config.yaml
n_layer: 8
d_expert: 128
shared_expert_gate: true
init_std_router: 0.0161
n_head: 4
norm_place: "pre"
tie_embeddings: false
init_std_up: 0.0312
weight_decay: 0.21
lr_head: 0.00992
seq_len: 256
steps: 4081
Below are experts of layer 5 (counted from 0) of a mixture-of-experts language model. Rows are named router (the router's row for the expert), up (a neuron's input weights, with its number) and show model dimensions 0-255. Each number is 50 + 12 x the weight over its row's rms, rounded and kept within 0 to 99.
After each expert's rows: a language model's description of what the expert responds to; "mostly gets" lists some tokens that are sent to it at least half of the time. This comes from a sample of Wikipedia text that the model never trained on.

# expert 30
router:73 41 34 46 53 57 45 58 30 55 43 49 44 43 53 60 51 60 26 49 55 59 53 59 54 48 49 50 42 47 70 51 52 40 41 21 42 46 50 61 79 58 64 50 43 69 66 49 66 55 60 51 49 56 50 48 64 51 41 55 57 55 55 70 48 35 40 69 54 63 44 55 60 31 67 65 46 54 63 74 72 23 33 46 52 61 60 37 52 60 80 53 42 61 65 49 46 41 81 35 51 34 77 60 59 54 46 35 36 43 49 56 37 34 49 58 34 51 60 33 35 49 60 53 54 27 48 39 58 60 29 48 42 62 46 73 35 43 56 54 43 81 33 36 65 51 54 54 50 75 46 41 29 60 50 60 57 59 74 35 46 56 43 62 52 69 49 52 53 37 40 40 52 46 60 44 54 49 65 55 43 35 76 58 41 17 39 52 37 66 67 22 51 64 35 48 57 60 42 38 34 28 65 48 28 55 46 52 40 57 56 46 66 34 48 50 46 41 45 65 64 36 41 67 38 54 57 43 67 56 51 34 53 57 75 59 37 28 50 35 56 59 60 57 55 42 26 43 49 54 47 51 50 44 50 49
up3:69 54 27 51 42 48 56 46 48 61 63 74 51 70 49 71 44 55 49 67 72 63 38 48 48 57 65 58 33 55 54 61 50 48 36 32 47 52 48 71 62 55 51 61 59 21 44 60 51 43 47 52 52 42 45 53 56 51 47 49 52 33 56 67 38 51 64 64 48 53 30 59 30 25 66 46 44 40 50 73 57 66 23 50 55 51 22 35 46 53 53 52 43 56 65 41 48 40 41 67 31 19 50 61 52 32 52 51 40 54 36 56 41 33 49 55 39 30 34 51 55 26 55 48 47 50 54 54 60 53 59 46 45 36 60 47 57 76 47 48 59 30 46 09 43 53 19 66 45 64 70 49 60 55 46 37 47 61 71 59 43 57 51 47 53 55 45 45 80 42 80 39 51 47 50 55 32 27 41 49 50 66 61 54 63 39 51 69 33 61 58 44 59 55 41 46 47 44 42 48 33 19 44 41 21 35 55 47 50 39 62 35 81 48 37 57 61 50 57 54 50 49 58 53 47 52 34 52 52 57 58 61 59 54 66 45 54 69 51 44 58 41 53 53 63 46 45 63 49 59 40 39 43 69 26 63
What it handles: Verb endings in narrative
mostly gets: "find ", "gives ", "give ", "ize ", "tells ", "build "

# expert 28
router:40 44 48 27 48 41 36 66 59 50 35 45 43 36 59 51 51 66 46 57 44 52 54 54 32 46 47 43 25 25 62 66 36 55 59 42 52 35 52 68 54 47 47 66 47 53 68 41 53 51 59 52 47 76 47 39 60 43 47 51 52 59 64 81 58 26 39 58 54 38 46 58 50 23 50 71 33 61 64 60 35 45 42 45 60 64 64 45 22 50 59 44 44 44 51 53 62 31 54 42 53 50 60 56 54 35 43 34 41 37 51 47 48 49 70 48 32 50 61 33 39 52 51 32 35 43 46 47 47 53 36 58 42 52 55 54 51 49 40 29 43 59 29 21 64 40 42 70 29 43 45 39 47 63 41 39 60 61 58 27 58 39 42 63 63 38 45 76 41 42 46 51 66 41 46 44 64 45 42 40 46 46 47 75 57 49 56 58 32 52 50 40 39 56 53 37 52 47 44 38 40 61 68 41 47 52 48 44 42 71 62 59 58 25 42 58 56 43 52 72 56 55 40 82 50 54 63 51 26 35 60 66 58 56 59 58 26 33 69 59 57 62 43 85 36 48 23 35 36 29 52 44 39 20 54 66
up7:65 48 55 55 52 66 50 21 61 54 28 61 45 43 36 38 34 36 54 61 31 60 71 59 35 66 56 52 53 37 46 70 37 56 55 48 46 45 47 47 35 40 77 37 69 29 46 39 46 39 64 39 37 51 53 64 52 49 36 31 52 48 74 57 43 19 61 47 53 63 51 51 42 55 62 55 31 46 60 41 58 50 45 55 47 68 43 46 37 58 44 39 39 25 63 36 47 63 64 29 64 62 56 43 53 35 52 45 67 41 52 62 43 70 33 63 39 69 47 67 46 54 53 25 33 47 26 64 63 62 46 63 65 38 54 58 64 33 52 28 45 64 51 46 45 50 71 51 55 42 49 50 60 41 54 61 48 61 58 33 51 38 45 52 63 43 48 62 73 74 46 64 60 55 62 47 43 69 44 32 35 44 52 56 71 53 56 57 68 51 50 46 55 38 43 21 59 58 59 49 39 65 47 47 43 51 39 75 34 74 49 50 58 39 55 36 58 34 35 64 43 29 61 45 45 52 48 32 56 39 33 66 40 48 43 62 52 35 59 34 72 57 48 48 34 48 31 49 46 39 65 71 30 30 52 51
What it handles: Mid-word pieces
mostly gets: "Pre", "German", "priv", "ropol", "Height", "Sloven"

# expert 51
router:47 60 30 35 60 70 34 53 63 34 36 44 49 40 66 39 61 43 29 57 58 52 58 65 38 51 53 37 22 63 63 68 50 49 35 54 46 56 60 60 69 45 53 67 57 51 65 42 40 46 77 59 47 54 37 36 53 57 34 73 55 70 53 58 48 38 43 62 51 42 52 58 20 40 56 75 27 53 55 54 65 30 47 60 63 46 75 51 38 52 54 49 41 59 47 57 54 34 66 48 47 58 55 51 68 58 44 33 34 52 56 48 35 58 51 60 40 55 52 30 46 45 65 44 50 53 46 29 63 38 37 61 36 52 53 56 52 54 58 17 37 64 38 44 58 35 62 41 54 45 49 51 40 46 26 61 75 58 46 18 60 29 55 56 66 47 54 78 52 41 30 42 62 48 61 37 49 59 60 58 39 49 52 58 30 26 65 41 48 57 51 41 48 79 55 36 42 43 44 40 48 47 57 50 47 57 47 43 52 56 57 53 57 33 18 44 42 51 66 59 36 54 36 70 35 58 50 37 46 48 60 71 51 69 55 65 43 39 73 22 59 80 33 44 51 51 41 47 62 41 46 45 54 59 56 46
up1:59 49 42 48 44 64 42 56 53 46 43 60 19 66 54 50 37 45 54 50 57 56 24 67 47 19 63 47 32 52 62 55 53 50 56 52 65 67 51 42 54 75 63 54 58 49 49 48 53 28 73 44 45 49 34 42 41 55 49 45 54 60 52 63 51 51 47 58 39 57 31 60 36 50 44 49 35 37 44 48 69 54 30 41 42 33 68 44 51 52 51 47 65 40 62 68 42 51 59 71 42 62 52 56 35 49 67 34 39 25 64 68 28 69 48 84 59 32 46 52 62 51 60 39 40 45 73 44 52 53 54 40 46 52 42 39 66 74 63 53 36 74 60 38 29 64 63 52 52 41 54 36 41 55 62 58 53 70 71 46 73 48 54 38 47 56 27 47 60 29 54 54 61 50 50 38 58 59 65 43 42 61 18 63 33 49 35 38 48 62 50 44 39 48 46 60 48 58 49 53 53 70 73 52 52 32 54 65 53 36 76 56 48 37 35 44 49 58 58 45 16 21 43 54 48 56 51 46 62 47 61 48 42 57 58 67 48 46 46 57 63 52 31 60 78 27 40 47 44 61 69 51 44 34 53 48
What it handles: Physical description words
mostly gets: "Descrip", "Authority", "floor ", "black", "scre", "corn"

# expert 63
router:50 45 45 37 65 77 35 61 46 62 52 68 34 45 37 51 67 53 30 45 36 62 68 56 38 54 47 39 29 41 55 51 50 59 25 54 42 30 71 75 78 48 68 52 41 50 60 64 71 75 78 25 58 57 53 37 53 54 49 52 55 45 60 56 60 40 37 73 56 59 46 47 45 46 71 64 43 63 61 56 44 25 40 43 64 56 60 50 38 66 63 44 47 55 50 36 67 38 64 45 46 37 45 49 62 54 40 40 39 54 43 55 40 52 42 68 51 60 46 35 41 55 85 47 50 40 48 42 68 35 40 47 47 39 56 76 55 47 60 38 53 57 14 39 47 16 50 47 62 58 40 57 49 42 32 57 69 64 51 47 56 56 46 49 48 64 54 59 62 45 62 50 57 64 49 48 55 31 56 50 41 31 48 52 33 45 54 38 39 53 64 47 48 66 29 55 49 42 56 42 27 50 56 43 44 50 61 58 40 80 58 50 46 53 46 41 30 59 59 57 63 20 43 64 31 61 62 31 46 52 54 51 48 54 86 61 61 51 55 51 68 57 43 54 55 50 24 39 59 52 32 59 44 45 49 60
up0:40 65 43 56 49 40 48 38 41 55 52 37 34 64 48 59 30 58 62 70 82 61 17 44 33 33 53 51 37 53 69 46 64 52 52 41 50 48 73 63 68 41 52 56 51 39 58 84 57 61 41 39 62 44 59 67 68 89 39 36 34 66 49 36 37 40 58 50 67 56 57 29 48 58 45 66 38 66 59 56 61 56 53 45 57 38 59 56 55 52 53 68 49 39 37 48 49 25 50 58 43 34 59 50 51 62 54 33 60 43 45 30 29 65 68 60 36 50 57 35 57 50 54 49 60 37 39 53 44 44 37 27 55 29 52 45 40 56 42 44 58 52 36 60 50 59 30 62 40 62 52 52 58 61 46 63 65 65 60 48 51 44 34 64 45 56 63 39 51 44 57 56 53 35 49 47 56 62 40 59 54 66 29 31 60 67 54 51 54 43 42 43 11 41 43 51 55 55 40 38 48 43 54 37 65 60 73 64 37 41 70 37 67 51 56 32 35 63 40 58 53 44 36 58 67 46 71 41 57 47 53 62 45 32 69 58 31 56 53 49 52 56 48 38 56 36 45 46 64 64 25 37 45 39 28 52
What it handles: Word pieces ending in space
mostly gets: "metres ", "re ", "m ", "c ", "anny ", "ood "

# expert 3
router:39 45 61 45 43 43 42 62 42 37 40 55 42 42 44 56 31 61 56 69 51 65 57 74 39 43 44 45 29 37 64 47 62 54 32 40 54 43 43 61 70 40 58 67 40 67 58 36 66 46 58 59 63 68 46 49 48 47 41 60 64 68 45 66 55 27 49 66 51 53 41 45 54 46 83 45 47 57 57 55 51 56 46 36 65 54 71 33 41 59 78 16 31 52 60 46 59 37 59 55 55 39 80 55 66 47 46 41 42 42 56 59 33 42 46 65 47 35 45 51 48 46 66 33 49 42 52 52 56 61 28 41 36 63 65 78 59 52 59 15 44 73 35 27 67 43 62 41 46 40 47 48 54 40 45 57 61 66 70 37 48 49 52 72 47 56 60 68 63 42 34 38 44 42 45 59 38 47 34 40 34 29 61 78 50 34 76 64 26 43 66 30 51 57 52 51 54 53 64 29 43 39 53 57 27 65 63 53 44 54 60 58 76 44 39 46 47 45 55 69 53 43 50 67 56 67 45 47 48 50 49 54 55 50 68 63 57 52 52 43 37 58 56 61 57 56 42 46 42 61 38 51 55 29 62 45
up0:74 41 61 21 51 67 39 58 31 71 52 70 52 49 69 58 25 59 43 37 46 52 54 41 57 41 43 40 30 56 75 56 56 50 43 64 42 42 51 55 61 61 42 60 50 35 55 28 58 42 61 50 54 78 56 70 40 39 53 65 62 39 45 41 57 35 40 47 56 41 43 51 51 38 55 33 22 49 68 56 43 55 49 56 40 32 62 39 60 64 44 49 35 54 57 68 48 52 28 56 25 34 52 40 67 37 60 55 47 24 55 43 30 72 55 69 37 50 45 45 45 43 57 49 12 43 48 38 46 59 51 44 38 50 57 37 64 40 57 43 67 82 31 42 33 47 51 30 42 50 40 44 49 45 43 56 35 61 51 62 35 52 34 53 51 43 65 55 58 39 32 53 44 56 51 55 49 29 46 58 47 55 35 55 50 50 54 66 66 42 74 41 36 56 64 41 41 21 47 60 49 45 43 64 68 68 31 31 77 50 66 43 53 55 42 48 56 64 69 70 61 34 33 49 47 48 58 64 45 56 37 47 44 53 27 57 35 45 56 54 44 24 45 32 59 54 59 60 35 54 38 58 52 61 53 53
What it handles: Passive participles after be
mostly gets: "known ", "used ", "released ", "named ", "published ", "built "

# expert 12
router:49 44 44 46 55 50 53 69 60 53 55 39 47 54 51 54 61 49 44 43 39 62 59 71 45 51 27 48 26 51 70 60 56 39 53 41 64 45 48 65 74 48 65 49 37 60 60 52 56 32 56 59 70 64 41 55 38 48 39 73 57 66 79 56 38 45 04 73 58 44 48 55 52 25 52 61 48 52 52 67 63 38 38 57 45 55 74 36 35 61 57 45 45 26 54 53 60 43 55 37 44 38 68 47 55 59 52 50 38 45 42 56 56 32 65 55 38 48 47 46 50 62 64 32 46 36 43 51 58 65 15 52 54 37 58 43 35 42 62 17 46 68 44 41 66 44 52 45 47 56 31 49 25 52 38 66 50 63 57 40 50 43 44 56 57 48 60 66 64 52 57 50 40 43 65 49 35 49 59 46 30 41 60 62 34 48 52 48 29 56 58 36 52 63 60 37 72 37 45 59 37 47 55 42 37 74 28 55 44 84 54 46 68 28 45 52 42 48 70 59 44 48 46 78 46 43 56 42 52 43 50 48 52 48 79 43 57 39 48 48 62 66 45 56 80 40 45 65 63 36 32 48 36 42 59 45
up2:49 50 32 36 36 33 32 57 63 41 50 35 56 60 46 71 45 69 34 53 42 36 32 51 57 44 55 51 45 50 53 46 53 33 28 59 52 62 56 44 44 15 53 74 52 56 53 32 41 38 55 34 59 66 47 14 59 47 61 18 73 52 58 56 51 30 69 77 55 53 64 56 55 56 45 65 68 32 46 39 44 46 47 52 50 49 69 56 50 45 46 49 43 80 33 50 49 40 47 63 42 42 58 38 34 27 57 58 36 50 52 58 49 43 53 52 72 38 52 47 54 51 73 36 53 34 40 55 52 33 41 36 49 50 37 57 55 44 55 35 44 75 47 61 50 49 58 40 53 66 46 38 54 44 16 57 50 36 51 54 56 29 33 45 49 53 54 61 34 33 53 53 58 55 54 48 71 40 54 51 31 57 54 44 52 51 36 63 38 55 56 20 45 75 42 42 60 53 31 70 49 52 64 49 50 44 51 58 24 31 65 70 61 52 51 39 40 57 49 70 45 32 44 65 52 52 53 42 30 51 53 55 57 41 45 62 73 35 72 32 64 47 61 34 50 34 55 54 35 43 39 33 44 38 59 34
What it handles: Table labels, word endings, bytes
mostly gets: "Candidate ", "Preceded ", "kg ", "Notes ", "GK ", "±% "

# expert 8
router:50 55 44 38 67 55 32 70 62 38 43 46 54 49 38 70 39 48 15 48 47 44 74 66 38 65 51 51 39 46 49 73 51 54 53 42 50 53 75 55 58 28 41 76 52 53 51 48 61 49 66 41 63 42 28 39 51 47 29 60 50 71 49 69 33 29 34 57 54 65 47 63 53 39 61 66 46 50 55 75 66 24 47 51 66 33 67 33 35 54 61 30 39 37 64 43 66 36 60 49 42 45 69 39 37 45 49 27 23 41 34 46 48 37 32 52 29 66 50 41 44 42 64 30 52 50 44 35 46 58 38 48 44 52 63 57 50 50 66 26 39 77 41 44 69 45 44 50 57 53 46 66 42 36 39 64 70 66 43 47 36 26 29 51 54 72 54 64 45 34 50 42 60 57 56 60 40 46 54 50 45 51 61 72 49 28 42 49 55 52 57 30 53 71 62 49 50 39 47 32 36 56 60 47 34 51 58 50 55 55 46 49 55 47 36 40 40 34 56 78 45 52 53 61 48 50 61 41 41 47 52 51 63 52 62 53 53 35 73 40 52 68 37 64 57 52 42 58 44 53 47 59 54 35 32 67
up3:21 54 24 52 53 46 28 42 62 46 48 63 25 48 54 55 80 42 35 26 40 56 65 47 53 67 54 44 36 40 48 70 46 43 44 47 64 46 69 32 53 51 58 64 44 76 34 48 66 45 49 75 64 50 60 65 52 57 37 48 67 56 69 41 72 37 35 56 28 51 39 40 34 48 48 65 55 49 55 36 43 51 37 52 57 34 56 40 40 45 33 83 70 54 60 57 57 53 46 42 52 51 46 58 34 38 49 38 32 39 67 53 64 39 54 78 48 53 56 48 45 61 41 56 22 75 45 53 49 51 56 46 38 33 49 61 61 33 62 44 50 53 46 40 68 61 39 77 43 23 37 54 51 62 49 47 44 37 49 46 64 30 38 78 49 40 54 51 38 34 58 61 33 54 47 55 57 42 46 58 39 49 45 55 31 57 45 58 55 56 47 46 59 40 73 31 40 47 62 45 52 65 70 57 42 55 51 49 62 50 42 55 53 38 62 42 49 37 40 44 31 56 51 50 53 44 44 65 41 34 39 67 44 46 47 63 42 32 68 50 36 69 35 57 78 30 63 23 62 51 48 32 43 53 57 42
What it handles: Semicolons and list separators
mostly gets: "Arthropoda", "\"; ", "); ", "Species", ".; ", "\n "

# expert 26
router:62 47 58 40 51 50 50 64 36 55 32 68 35 40 51 64 43 58 41 51 49 73 56 62 45 45 31 52 43 38 56 52 33 58 51 46 51 30 67 74 60 58 70 47 34 43 57 57 53 64 54 48 60 64 59 31 40 47 49 55 53 57 64 79 49 12 40 68 53 47 32 67 47 26 74 62 34 47 59 60 55 30 51 51 54 62 53 43 51 67 83 45 44 56 37 46 68 46 55 46 51 38 47 59 62 46 33 40 39 40 47 72 39 56 47 55 37 55 50 39 33 57 59 30 33 35 29 56 52 52 25 67 49 54 49 48 55 48 61 35 54 65 27 40 69 30 46 43 46 63 29 38 40 36 53 42 53 69 59 30 52 34 44 50 56 57 57 78 66 52 22 47 73 53 50 38 40 55 55 53 40 28 53 69 45 48 46 45 28 47 72 51 50 62 56 38 46 37 46 53 44 43 54 63 37 42 51 53 70 70 61 31 61 35 33 52 45 53 47 64 64 43 48 63 35 63 58 46 48 44 47 59 50 54 71 60 29 65 53 55 35 60 36 58 51 53 14 45 54 43 48 40 39 56 50 49
up0:30 42 49 22 63 58 59 59 47 34 44 49 57 47 60 63 51 64 44 57 47 54 55 43 38 42 42 53 54 38 41 51 44 49 39 51 55 69 48 35 45 40 24 65 57 53 46 55 50 62 52 61 39 73 52 49 47 47 60 31 37 50 54 57 47 55 41 57 53 34 41 47 40 39 57 59 55 36 64 46 41 50 42 53 41 29 49 34 28 45 29 50 54 75 50 65 79 66 39 60 44 30 58 67 59 63 68 51 35 36 71 50 47 66 25 34 35 35 72 41 49 10 63 39 49 77 32 56 37 36 44 79 30 41 44 40 41 59 64 33 36 52 32 61 54 29 40 39 69 58 38 49 44 49 47 33 21 38 40 68 49 53 44 48 68 57 56 60 51 55 48 46 64 62 43 50 40 58 42 55 45 55 47 45 39 44 44 49 42 43 58 60 51 49 59 40 43 36 46 38 37 37 28 46 43 43 57 35 48 43 55 43 76 29 48 45 62 25 54 55 51 62 53 56 44 65 51 49 70 50 30 58 84 64 70 63 37 58 64 49 58 55 25 55 42 42 29 57 47 42 48 47 27 56 56 56
What it handles: Word-final pieces with space
mostly gets: "chester ", "ass ", "oured ", "ge ", "arding ", "achel"

# expert 49
router:82 53 56 38 54 44 41 67 45 44 48 65 42 38 44 58 55 49 36 52 56 37 44 49 48 57 56 35 47 29 48 69 48 73 50 47 54 54 53 57 58 37 74 70 46 67 56 51 58 59 83 35 62 59 47 32 57 61 34 55 55 46 63 72 56 34 38 62 47 55 50 57 68 47 93 61 44 56 43 46 51 47 36 57 57 47 51 33 45 62 60 45 34 27 42 48 59 19 55 52 46 49 72 50 70 53 63 27 34 46 36 45 24 49 51 40 48 49 38 50 47 46 51 21 34 42 60 54 52 31 41 43 53 40 60 56 45 43 60 20 33 73 47 43 50 35 54 52 49 48 39 44 40 33 39 41 66 81 47 35 64 41 38 54 60 65 47 53 57 34 55 52 51 60 33 42 40 53 47 32 47 47 54 70 40 49 48 41 42 58 62 50 61 67 54 44 62 55 51 62 39 34 57 48 44 49 16 69 41 69 62 49 57 49 57 53 61 49 53 75 31 52 44 74 45 56 69 45 62 42 59 35 67 62 59 63 62 52 63 39 53 66 36 59 63 56 39 52 37 22 37 47 49 38 49 51
up0:34 59 49 53 42 47 32 47 52 65 55 75 53 59 42 28 59 44 32 32 35 42 38 65 54 35 55 43 42 46 40 63 49 43 62 57 65 50 50 51 59 62 53 58 28 65 34 60 45 38 30 67 67 57 62 28 56 50 63 65 63 40 54 19 59 35 54 56 44 45 61 45 49 67 51 59 51 42 69 41 54 61 66 38 48 49 37 80 56 33 52 22 63 56 52 37 56 56 45 43 35 66 58 63 50 58 47 31 40 67 65 43 29 25 73 53 45 59 53 28 49 79 50 44 39 47 51 38 37 45 39 61 59 35 58 59 37 47 47 46 44 48 59 59 65 50 51 34 61 59 50 49 46 51 58 40 47 45 28 55 44 64 38 64 40 50 45 35 51 58 55 46 29 55 42 36 52 59 88 54 55 42 72 46 57 52 77 43 59 55 57 66 42 62 66 62 62 55 70 47 48 58 40 42 19 34 78 54 38 40 51 59 37 33 54 55 57 20 65 55 56 72 49 62 54 50 38 51 50 53 46 62 47 52 46 35 54 55 57 45 80 60 62 47 56 58 53 54 31 40 52 47 51 74 63 49
What it handles: Infobox field labels
mostly gets: "Born", "Coordinates", "Genus", "Died", "Personal ", "also"

# expert 31
router:60 61 50 39 45 60 38 72 42 45 33 57 38 56 54 76 55 48 42 34 71 50 53 57 46 54 42 48 40 52 49 45 57 38 53 52 49 45 59 53 70 41 67 70 51 73 67 50 60 59 62 54 54 73 52 47 57 44 41 57 54 53 61 67 36 31 28 62 53 59 46 51 46 34 56 63 38 49 58 53 48 21 30 32 50 36 70 39 51 61 46 43 30 54 58 39 58 41 69 45 46 51 55 46 51 49 29 28 25 49 65 53 49 45 37 51 38 56 49 28 43 34 72 40 49 39 46 38 59 52 32 37 38 48 45 86 45 42 56 38 53 71 26 52 78 45 51 59 59 45 41 59 31 48 39 47 59 48 61 59 41 45 55 68 58 58 50 65 58 52 46 33 47 55 41 32 41 45 55 44 39 28 54 66 43 17 71 51 45 55 67 28 55 55 57 50 62 48 39 53 52 52 64 63 40 69 49 45 45 72 34 56 60 25 36 48 30 43 47 93 63 26 41 70 45 47 57 22 37 39 39 57 54 43 57 69 35 52 43 42 44 62 48 66 52 54 43 43 59 50 48 41 55 34 47 40
up0:54 42 59 46 58 67 67 70 43 39 33 56 54 64 48 51 57 71 42 52 65 53 35 56 46 38 53 39 62 64 45 48 50 42 58 41 58 66 61 62 57 33 30 50 34 42 71 69 52 80 49 53 60 54 24 49 50 71 43 71 65 58 55 71 41 58 49 58 64 73 48 60 41 49 53 41 34 35 61 47 50 52 58 48 71 52 37 57 45 46 80 19 54 59 41 52 52 42 56 49 58 53 60 64 46 68 41 20 28 40 57 55 49 41 50 53 39 47 68 39 39 44 46 46 59 43 66 45 37 61 38 58 62 74 72 42 40 55 52 57 39 63 39 59 51 47 55 61 68 69 62 59 67 43 52 44 55 50 52 41 53 39 44 57 42 77 59 42 42 50 57 31 57 37 41 62 51 45 59 66 56 62 70 70 41 53 66 33 52 89 54 56 44 77 23 73 50 57 56 39 35 47 43 50 30 53 69 51 58 56 49 49 44 38 56 42 44 23 47 59 54 64 31 50 59 49 47 49 55 41 55 41 29 49 68 40 35 53 56 44 21 36 47 74 27 59 63 62 58 51 38 43 43 47 44 44
What it handles: Verbs before prepositions
mostly gets: "m", "located ", "along ", "served ", "played ", "worked "

# expert 40
router:43 64 35 28 45 52 35 64 59 60 56 52 32 48 47 50 61 59 19 48 56 47 70 67 42 69 66 53 50 41 58 51 64 57 36 53 54 46 55 54 68 59 63 73 35 70 55 35 63 47 66 42 71 77 44 59 53 64 36 64 52 71 66 65 35 43 19 69 61 65 45 55 33 26 75 58 44 47 43 64 51 33 54 41 49 59 60 39 42 53 54 27 31 46 66 55 51 17 56 40 45 39 68 37 62 30 61 44 45 48 41 46 55 46 39 44 51 68 41 44 34 34 62 46 28 56 37 42 61 53 40 63 59 49 72 56 47 51 48 37 36 62 38 46 65 28 51 41 66 52 31 35 38 58 40 58 53 62 51 44 43 31 42 42 63 60 61 68 48 51 54 33 55 49 50 64 39 67 63 56 23 31 49 74 33 30 54 52 52 68 61 32 39 49 40 53 60 38 55 42 42 56 45 64 46 70 61 61 48 49 65 39 59 25 25 50 49 37 62 67 52 57 44 50 31 61 54 60 53 50 42 40 55 56 63 45 46 51 58 47 44 57 31 52 53 50 30 55 41 51 36 49 41 41 45 50
up2:73 39 70 45 35 50 52 61 48 51 43 41 51 48 59 42 40 47 36 56 61 54 51 66 67 59 66 67 54 30 48 51 49 55 43 54 36 53 45 43 55 62 25 57 47 36 47 39 65 52 63 45 42 48 51 59 58 31 56 73 40 68 46 33 66 42 62 36 48 84 49 61 53 46 50 48 47 51 67 49 64 69 50 41 30 48 44 64 63 53 50 29 63 57 29 65 45 37 69 57 34 45 24 53 28 57 35 44 56 39 49 26 61 30 62 54 39 33 53 49 60 41 37 51 72 24 65 55 50 59 55 77 46 33 45 41 63 47 55 62 50 47 59 60 35 61 54 36 34 52 48 67 44 37 50 66 53 60 46 34 18 43 59 48 61 42 65 46 59 17 36 35 66 48 46 51 64 52 43 30 53 57 52 65 41 28 62 63 63 55 33 49 46 51 53 45 53 52 58 67 48 36 46 66 72 53 52 43 28 52 48 56 59 45 47 53 45 39 75 64 59 44 65 48 39 50 53 19 55 59 45 44 62 45 29 52 51 52 27 48 35 34 51 79 35 54 75 43 65 48 32 44 52 40 43 58
What it handles: Coordinating conjunctions
mostly gets: "and ", "rather ", "nor ", "or ", "sometimes ", "And "

# expert 53
router:57 47 50 41 50 48 53 61 55 54 47 58 45 34 64 49 53 43 41 57 37 49 56 60 57 52 45 43 49 39 62 57 47 49 45 55 33 47 62 56 45 36 60 82 45 43 49 57 56 39 56 53 53 81 45 42 47 56 23 70 53 63 55 75 58 15 23 62 47 43 48 50 40 22 84 76 39 59 49 51 60 38 26 62 59 44 63 45 47 63 53 46 31 58 72 41 54 40 76 32 42 34 70 65 56 65 48 43 43 50 53 47 63 41 54 47 46 51 54 32 44 57 49 32 46 53 46 55 52 34 24 38 50 57 58 41 58 34 62 42 54 64 31 35 77 53 47 54 44 47 26 45 40 48 43 52 68 49 61 37 54 51 55 57 48 42 67 58 49 43 40 47 41 42 57 52 36 57 58 43 26 39 56 74 32 33 40 70 28 54 50 31 51 61 58 29 69 44 61 56 38 53 70 68 52 68 42 60 39 53 53 54 66 23 42 46 56 49 52 73 35 65 45 83 41 49 69 50 49 54 67 50 53 65 52 62 48 52 66 53 48 77 52 60 54 60 37 44 40 42 48 44 49 38 50 74
up7:61 46 38 52 35 48 61 60 35 34 64 59 48 81 58 66 48 57 55 63 54 31 62 37 48 58 49 73 40 66 32 47 55 58 45 39 45 41 56 39 47 56 53 42 51 45 61 59 40 61 55 49 54 50 80 40 68 47 50 31 56 74 51 53 72 39 59 58 74 51 54 55 49 50 32 43 67 45 31 80 58 38 46 55 48 49 68 54 45 76 55 42 40 58 46 48 34 53 31 70 60 50 52 46 58 39 45 48 17 45 40 46 49 42 48 51 51 48 50 46 56 57 33 57 55 29 45 46 51 35 56 59 49 68 58 46 63 73 59 44 49 50 41 38 34 35 46 34 49 47 24 28 46 34 42 60 59 53 57 64 25 63 58 34 43 62 33 45 50 34 57 38 40 33 60 62 68 43 99 45 31 52 54 42 64 35 44 56 46 49 51 64 52 45 39 37 76 47 63 61 42 36 56 37 43 65 68 58 62 27 56 65 58 58 70 51 41 59 42 45 57 34 26 42 26 59 51 61 66 49 62 43 61 74 64 41 52 54 46 36 40 53 60 39 61 54 47 46 51 62 46 52 51 57 47 35
What it handles: Suffix word endings
mostly gets: "also", "them", "ology", "ism", "ities", "ations"

# expert 57
router:54 31 57 35 34 59 53 79 36 48 45 53 29 44 51 61 48 68 59 36 58 51 43 73 30 39 58 49 37 37 80 50 59 49 40 20 56 39 70 58 49 44 62 62 41 46 43 61 50 56 67 56 44 56 45 54 48 54 35 91 49 40 52 74 40 41 38 55 55 48 49 54 35 36 73 60 39 51 54 61 55 59 44 44 47 46 58 44 60 54 61 35 36 46 53 41 55 25 64 51 58 51 52 51 66 49 51 51 28 52 35 58 43 33 40 52 49 56 37 37 37 35 47 25 50 27 39 33 48 39 10 44 58 45 68 61 36 42 74 49 47 63 26 37 61 38 56 42 44 50 48 42 42 47 41 45 59 62 48 15 65 41 37 46 56 52 66 47 49 31 39 40 37 45 37 46 40 54 60 52 54 46 49 45 39 48 61 58 34 51 64 28 33 67 60 41 54 24 49 51 54 43 63 82 41 65 55 48 60 45 63 37 57 23 56 46 36 66 47 75 44 47 48 72 54 54 40 52 59 42 68 68 48 57 59 56 46 45 54 50 43 58 41 67 41 53 48 66 49 44 49 71 34 42 44 53
up0:47 44 64 40 44 68 34 72 56 55 53 59 45 37 53 48 47 40 48 36 47 62 55 49 85 49 58 65 45 61 61 72 58 49 60 32 45 38 45 58 50 56 45 47 79 24 42 56 37 74 45 50 40 29 39 58 37 40 54 41 40 68 57 45 30 55 50 50 59 55 58 58 40 48 42 41 37 48 47 66 71 35 59 27 55 43 44 46 40 47 47 51 39 25 45 58 34 48 28 51 41 44 54 68 62 60 30 22 65 47 54 49 49 40 13 46 64 58 59 54 51 50 44 48 40 58 53 53 53 54 58 78 53 53 60 45 58 56 41 52 74 32 53 24 66 51 65 31 34 28 43 42 54 48 43 54 54 53 33 39 68 36 31 58 51 35 43 52 45 46 49 57 51 58 50 47 55 59 59 41 53 42 47 40 58 53 43 32 66 36 58 56 67 33 59 33 51 37 66 38 46 56 52 70 51 50 44 56 43 51 50 70 47 22 46 42 45 34 49 29 72 30 63 47 33 61 45 26 22 50 33 60 51 57 37 57 70 54 60 47 55 42 35 51 66 45 37 49 66 38 59 42 34 31 78 65
What it handles: Inner pieces of foreign words
mostly gets: "ad", "ar", "olog", "in", "stin", "angel"